{"d_expert": 48, "d_shared_expert": 64, "activation": "geglu", "balance_loss": 0.00165, "balance_bias": true, "norm_eps": 1e-06, "positions": "rope", "qk_norm": false, "attn_scale": 0.0884, "init_std_down": 0.00363, "lr": 0.00514, "lr_head": 0.0131, "decay_fraction": 0.666, "dataset": "wikipedia_en"}
Below are experts of layer 2 (counted from 0) of a mixture-of-experts language model. Rows are named router (the router's row for the expert), gate (a neuron's input weights, with its number), up (a neuron's input weights, with its number) and show model dimensions 0-255. Each number is 500 + 25 x the weight over its row's rms, rounded and kept within 0 to 999. Numbers have three digits each.
After each expert's rows: a language model's description of what the expert responds to. This comes from a sample of Wikipedia text that the model never trained on.

# expert 25
router:486530491492474514478505536503471513516507511467485515490526466477496513499513494471526522457530514525567495483510489499517553469529474469471489543490548526523483498453455525537468516478478525448496485525504450539503487482489501508511532527466455465501518496494486488509503508451517487504471459548490519509524493473486503475491534516485516544458538494521502451502486504473473499528501484487497526487471503489490519552501505474550480515498524495539491501516493489459538504499540495474511519529546466499516519500536512514548493470495521526527438510484489454515483511491504481487561531507477475515505507513473519492491496465513534483503494472535501531477507510486502483523500479523527497471432470513486498494498476515516495479468497479518511410540499493479560502499539498
gate0:515493504483487484510501531486530524499491491489502537484502460530457518493515476456489496453538538517543504480474508470544513507559503494498493476502502534506514485481520472482426516497494497475506475502471498549517486482503517487495480508486468512483493512473455559497504499459505481488501471494520504498526511534514515464518451551503484567530511506500520508515508525475517516483524479515511557481498534513452497490478470493513509532492487496523503468509477428476512462498537492450525487502535501486510506499538513505519503498502478528501454510527512530498549525512489508521521514453516573453554498501471488514483477461492473493478497494489493545507481518537484537500530520521482476537441478553503543509502496504535505496544478501509488470511534500485515472469455482
up0:532529492476476479448492463488497489492502483522478506490513503500509498559525488474492445490507469522521505509519495500475509503500438524559447470511447495481512493456528519457493515502483509522554517529516515496523506536487486489544529500496504496503508504531484486482504477483528492505478499519455529503533506476522470514487514476476490457516510524526524551481534488505477469463490510519489458507514445459525496484453498530458500519517504502507487531486503473521536490548495469506468516454515470501502454448495504490481522467534502499534485475494487513519464492478511477498533519480493494520514481489506489481494498525539488501523518455497490496512519518535470481544514548461517527451515430498504510467526488498512457543509453485474537551512528524451520535522500500
Lowercase word-start pieces. Opening one- or two-letter pieces of split words after a space, such as so(aps), E(arned), Z(aragoza), co(at), am(enities).

# expert 38
router:507533447489509506441485499478460518500531522490491499477514473525531514496496482471501523502482557536506483473518501512493506507470486482475483505484487457557473491479494499540515476492493504481512440483507482521500474482488501519541506528497502448488461502503521520501492522485518511483473496516474512503471509464497488557491497489511500497463521483491498448451463472506476497503483507495500532521529485488502491576500498448483477473474527510556448508541511519477530524484516506529484546485580463470497502506523515500516514504488499538506532498477518481512530514507494446483557491518508487490496521503486495494517491510496470481499531496519451470444556483538509493532505504516496491433469515472526466493501502492519486472426493473519490440495517523508533516508532508
gate0:510462521497459516484475527485514559491536463525499515489495498495503524494486514500534498492509476503538512489530516468514503543485529470452542523514457518489531474542526513495514500502503488511477480485512497489518498475520479482494507461549492540490495479508474482501490506498484529509522481603545513522498512465516495460548489505475474529538538510490463488489486518510505504517460479503467537514500489535523478531479505489537509513507532485454485516489469496485493466471494531504478520514448518459513512539512505484515499501543439559491519521473498496511493554491506501479548564492493530523509509479513480516438495479517519526504483509458476525504511523459505519489499515533509476549507466502434523544462510513517471490493521522497449543502480476510506506510509513
up0:521504468515478474519510530479453508503543505531500498522521513487492503477509486524517505527529532543512510511519539510517514509488510494515513545527538484514478457469470539529490502505524496517512494492481494490496523462524528539516523547517469515497539470511531543454502511541486508454523521517507543548488539487502474521513535449498475492500527449466451483467492515522502493495481534510518459515489476482531490520471492509534511493547492496513507491524526544532482450553508492552498484495496474520505479496481518495508492479521498490515490507528526517515438587524443508501515502522451548499486511536500523513485525507505498546512527514496535499527492510504521508502504507489500536471504514530512517472515521532487509516539467509490510539477497534513544516517454425
Word-initial stems. First pieces of words beginning with a space, often nature and geography terms such as water, River, sea, mar-ine, Ant-rim, Ang-iosperms.

# expert 19
router:500498498511490511496500531485566499519484514483467509458495544474516502497506504492509484495541524496518486508501472522462551467525470523485476526487515487556493540477468492447424504476468537478515499489502490549493567503492500512525541504504492506455503483520515508497482501504467565467467502520494501497518503481468508482480485523521477456496502466475523494538506462525512520487461545467491497490473514506521466518503486500567478505507500519521477528497510460480539473486505504482497501540525481488482495514511527481496502484525550498488483521466503491514467511531449498508516507516469458506466470537466544437524441507537531482491517524469480494542511522498526515486463532506466492495474482488477520531475471508492504458477517503479532447485481499448489482505479485
gate0:537519544504474494493521513455492519493437450493499538525501445529490519513501536485450478526488506507488477504488530495499540456494502468500515519487482512486527530469479490441483507515498516491474480478523497548501498488544483513495433501517496487482540523512498497486460485477485440498477476456508504470506518462473469456485522493483515499503506510528508482495487487557494535481529540487490504507504519511487479519488494544509454520492480504484524501533483458499518463503508485510526505513548495518499482489515552505494424513455493518496494522489527514452481507545499499485522479464486543493499485482519465507461476504484483495481536486471458539478505523511532455501528479491524512480471473477496497527485536481524510465467534472436465486568484482505502471507490499
up0:467517505483492480482556511524497493470505459467504471499500511438480471495520470465440510480547466467502497501503504517515458479522498529522512479540558475464490472497527448508460537502521514498535523531492518510526495477448522478524486541512501491515491527556465524512498512488481518500522498495490470566506523458493526497526501489526512480513503441510491506481508460475517515530511530515512489550490468463477515456502536461485505498501545457505512511473506514501493502474493514486512516432482500489492499471491509501493558471514484506482515521525483521521501504477498495506486492504505537511480525511498517507542547535497552516512469505492526459511471540532498527477510511476518447534511531513518506510526475535470468537509464496513495550528489519514479513456499453
Table cell symbols. Short values in table cells: dashes, lone digits like 0 or 1, plus/minus signs, x marks, single letters and backslash or byte fragments.

# expert 61
router:542494480451457477505472463497536533491509512521505505495524499491494504453502509474503508476464515520527499499504474551464531468492525550494443507482514452482479516472475512490487541455491518488505485498482483508510505485481498513513538511497458478519508491497520516488479533489514531485477557485478527493520485455500491493523469500512480486479502461470497485489508527578488475469445549500510498485484546493549505555516496432500517490499497505536516530488497469513532474498494501460479512469500496487483483495524484474514527452495491525506515505483463489518466532493510515515529510482482473502440492512505517488527523499502494444474509504469524518525448500537498555558437527466459507512492506499509506545474475496477524491471541483528552497520535484486480506509517508
gate1:524456486557504480500491496465520489481512526516457533467483506500459509479441469514514491508515506472526483518508514519447496519513546535529475491471468506514493524467548493510514461480500510454500470483461465521522531477527532507530490502475503517511513487534517458487495470505494522508531511494459533507523465494504545492513489510478460478502519510511469488486506519492477480515482521509498478488434473476459473464541496462465506558529499533490522475480458480492508504495447526508494481490458510488502483506506494517511545519479493476443517520487530502523471483485489523509502510534497541458547503475480501512542517468513509467469525485495496513483480500419481526494530499504525517501527466494528469528512449520454522465495500545534465509523519496525528528472489494
up1:511480478528455536478479460500520484498513537484479505546511508435523504480449499499490468503540476511554491510488534510452505509482526541483521489521483455508485509465557494525551472514514495493496511469514469491547487485502462478520488512476539518529466509520527496474489481493545486514451513487486473480498468480493531494518476500539473457510460522446495473502479513502531492526428496534507490482475470487491476497498482450497480518498488524464549483511467516480496494516471508491496511533445503485487477495504515512531548514457491510460502486488484484548462493520522506464500492460491460507511509468511535520511478517453505500490507472496520518488513503441488554479538499530509502550520507511492458490480478516521500507487513510468487523524536536486512453471473510
Digits in scores and tables. Single digits in table cells, sports scores, chess moves and chemical formulas, such as 0-1, Rb1+, 25–26 March.

# expert 56
router:538510517475575480514500515551500493502464509527471483494532504507479496477509500511504521520507515490484480539562502498457485512503539497463508530497510494528498507500504511512497531522495514501522505522474472501504486489473431520502528554509481443500469468493482536473492477483440521475510518499475513489495472525491507518497478537542507512480493470478520481488484451475490482506482498493476500528530571486515532503538482478462521529517516539529493536528551542498481509525513502496466520518514464486465510515512503526550514486425486521490547475460521463504491507499495489476486492537500457462464516503517498473476517499483472516496483477495488475426499443529552547502492506477469496481500487514504470489535501503505498465454463498506499509485552523487509501521476497
gate0:478497529523490491473446529500484526481468482514482495495484496497526551500514504519487504543501535523482534524516483519486537473496497507473483453526479546478532505489500553513524533527478522494494495498519474511493449515509472488473491527550547471525512521483453485477551526483529503515473476487551576497564492486505504511478478505508496521486539480498545507533504499494494472501496499518485554476510526507505473501467508509495483511569507445480496547495507445476552527481494469493485499532519538477512494532511533506507437522485492526517500493521496527521494506507503528515513511495532519475522484471502480505468468485531453532511497485520487488491506522503514499459506498521533495526499554472513524512531531466540493509533492535461511488541535519474481476501473549
up0:489530519442505548494505513475504514507511483507537478481479494427506497517488450483513476441516485505522511531501468488507510523514498546492480465461520548506496486500487495513471480498502465503525490463492532517492500484516500494512514510528494525530492522521478473480542516488509517489536492518471509518525525472523502488431531501461461519482524478475474520499512502504514539447524531511536457523514474505534492512480498485500497491487524481504521469496515515516502507504512483491498456556510501530467476511520523473490515469512517480506507547510474470481473520500489507455502481487499515455509480489515474514500531458517471496486502452483526493583491443533473489576480534484538490518490542514515506459512499532537502529529479498524522544532545497483486552460512458
General common nouns. Common nouns for places, time and population after an article, such as area, years, population, village, age, history.

# expert 26
router:462478495486505508492532481519514474525477519505486467533526520519504516494532482514517506474469508528497467466532465473515514489507482515425478507468471480508526502464493484464449543468488507522506479519449517514523491466510449515501522493503485523453499446515501517527505543518527495495455524460517463515506504529490515498508496519494525469487512487508522477495510482499478484502509527511528491454513494465533539437516515464500459543459480485492521490487495523431486487511538525471496529515512519492472521466524541500497459477498467528529514511490509520545500489470478456510517500530510497566496489493482472486520511501465537489506526486448512507528543488505535499509469494466495511505471552464488447473496465511513516491516522483511473497501498502521510580538493531
gate0:546541536477485514495499533510503456479492511474500505479479541480527455488457527486506468499518517502462489509514528520502511479476513537519480514530489470514508473482464487450466529485496486516454529495529544522515507502488541499481515442468516513475494535506535510489518520494509502531531492483511512489501512528502493510521470466544518501519478556528483478471529500533491513499522461541534490479425477490495489514505496501482487542493478478486496486489490524484510529471530525510524489457484572424492486474509449529522521490514476532492503539505490510532501442551475530487520495507490533557504541480499517469490527498500488503485480524500497452459489504488549508525502497463501527508498494506486527501481515545506526562495520496523469489491497534533482548515519507
up0:509503522476507481450454461493482507507500526503483491501485486513519490484492450479432467522498514523504522517494519492561449555470449495485518488505512513515485513477509523454486486464543495526493499505503517525522495477488444510524521544505537479483459506499499496473450504488537496497525532523493553501540463491495515522507480499471490486541475534469499483452452539502503490480517465485522486520503510500539470501497508491498507534499479458522513523496538468485466488498511495458502499533555481496498467518464505509501556494474511467512499512482464543463470467532463490487514536517494487486462516507510527522470492497503518446506532450499534493509484524519496504507505496491503499544583483479502490500484491538511502537518492505551512515525505540506471554477480481
Name-ending fragments. Single letters or short pieces completing personal and place names, such as Stockho-l-m, Har-vi-ck, Nakaya-ma.

# expert 55
router:545494499468432500498517521533511531492494498512497522550514477515476505482463500467519534514520526541505540494558469496505510494531518482457503512489495441453508520478441492493492477511513509501523477497494509487508498489488506545533496524561471497513508503510455510488499505473546516493484515489542496540489515453479525481496465509523486530502513472477552512473522526558448456463521450496520520438539518491570476548517488488511510486492509526490524507484489467494465507513505506485503538512514490483522499495505519481491485487494486531504492488484543475510456545503504537476504503541494496471505545507483526470496531524490511469502521521457511477515506479476528533547530505547534514513477459534523490506475483484477467500489538492517501486515482487480524516543476522
gate0:521524500511510518453466534511470540480481494482452499511461512463503469543484536474468504513502564527481462510484474473547511432513526490515505477528488536504516511498490492470508530511453505471475476487486503499502476470491483539495475506511552533489490463533479546504511538471501528520483517492490532519547510494512504468474454499516475462488491530525535528484528528535488481529502490519477506512495528540522498527530507520529474497501473487500504532473498465496487538452477531528504458498463538513509530494513525547492491522496503506521520474527525488481502512454514525532542556490476565544512515541548482510519479488518471529491508516511494503485504498503517475507465459527510536491521481511492473505544461479528493475462523513460529498508510515478492484526505459
up0:494500463487543487509523519461497475512494504475498482537481467503451541501524456470458488494487492504494497512484482495530493531476439474570475472528503482532441499468475505518536502522472477479497508483507472530499536497491552488507524537529470502469511486490542471485511509513485495511497503483491520515533540462495491551497497494539505461503504484521483504500449452494496549513527508510514467563519519460495517501485567497551495518498474467487493508545538518525489493494485509515470511533518454520472470470507522490467496493525474517492487496497504553472498525513468503492541503487463529497509443461523488472518515496492487494459522462517517485490484482489505501503497529472499490491525488544509530480438490572479455520488496465523484541505507520499492488495524487
Counts and CJK bytes. Number words and small counts after a space, such as two, one, 10, 16, plus byte fragments of Chinese or Korean characters.

# expert 3
router:471533502505541514507473522510504505490483530446499492563529494541527528468543502500512485482463508490464489488484485496487464500487517502455470507471492527544533505459503506461470524468494532509472496484462479542516545492489473511495528500476528490501501455516518509498460491493574490482439522522504497492534514530497509507514520498531484428505507490479520512494497481490494494513475522497484488523466555461539545515484481456487431521484470489520507500504501572486536472499524551497502487477532470477485474506520573548497500482502481508519475493512514461515478525483494511509516490514511470463483511455491489532505477506502494491491555508508484509551522502515509497519446543466530465487474525483489504507504472500474491474471508481524512484479486523502465483522486503
gate0:499496545501521522490519489492512519495477503473503489529485510516474520482463526486500508474521505544492472517557481469515493487471493501494473513514484552514548494484495465496476497529482489504470504479516497508512522511526515485489530513493451507502585508528465497488497510482510469475490473483519457542495517502558492513494457469506502549504509468484523515510483544476502514487483505481483525478416488486537475517496451475523469499526464489480524524518469485478550471490537491557490509538478526463517475456515497539535507494475467464505497552440470533504510494516515530547474536496470524515505491533492522527535477473527485455437471504512527488508505518551484498474469516509512525497479502530510483548492484511475535522501493512516501495513523505521486453513471495
up0:521530472472500503554493518529509502476499486493484498525486482452472584486524451506502473525490503513508516482512477487516476523460485499507498488476479422471486499518475512508477477501488521467516506576468552516542513482472523522532488482495491486477502490533519472489496484492482500509514524492517520571516540497519532475554501484513523500521508476509476450502524487483548514506510546499501504509484485469540522489507478474488510526501478437526500513494500538496464500481504492535456501516510487469464509499459495535484472526507517504507490482472471530482507511506510460430484461516490505509495489541523514467513513500554547515479493494495481530471477469507491521519480537489472490500522468495460539506493523530511498485543484466490503558534462499494471538467496474
Foreign name endings. Final vowel or suffix pieces of non-English names and words, such as Latin-i, Bor-anga, Min-aj, -ić, -za.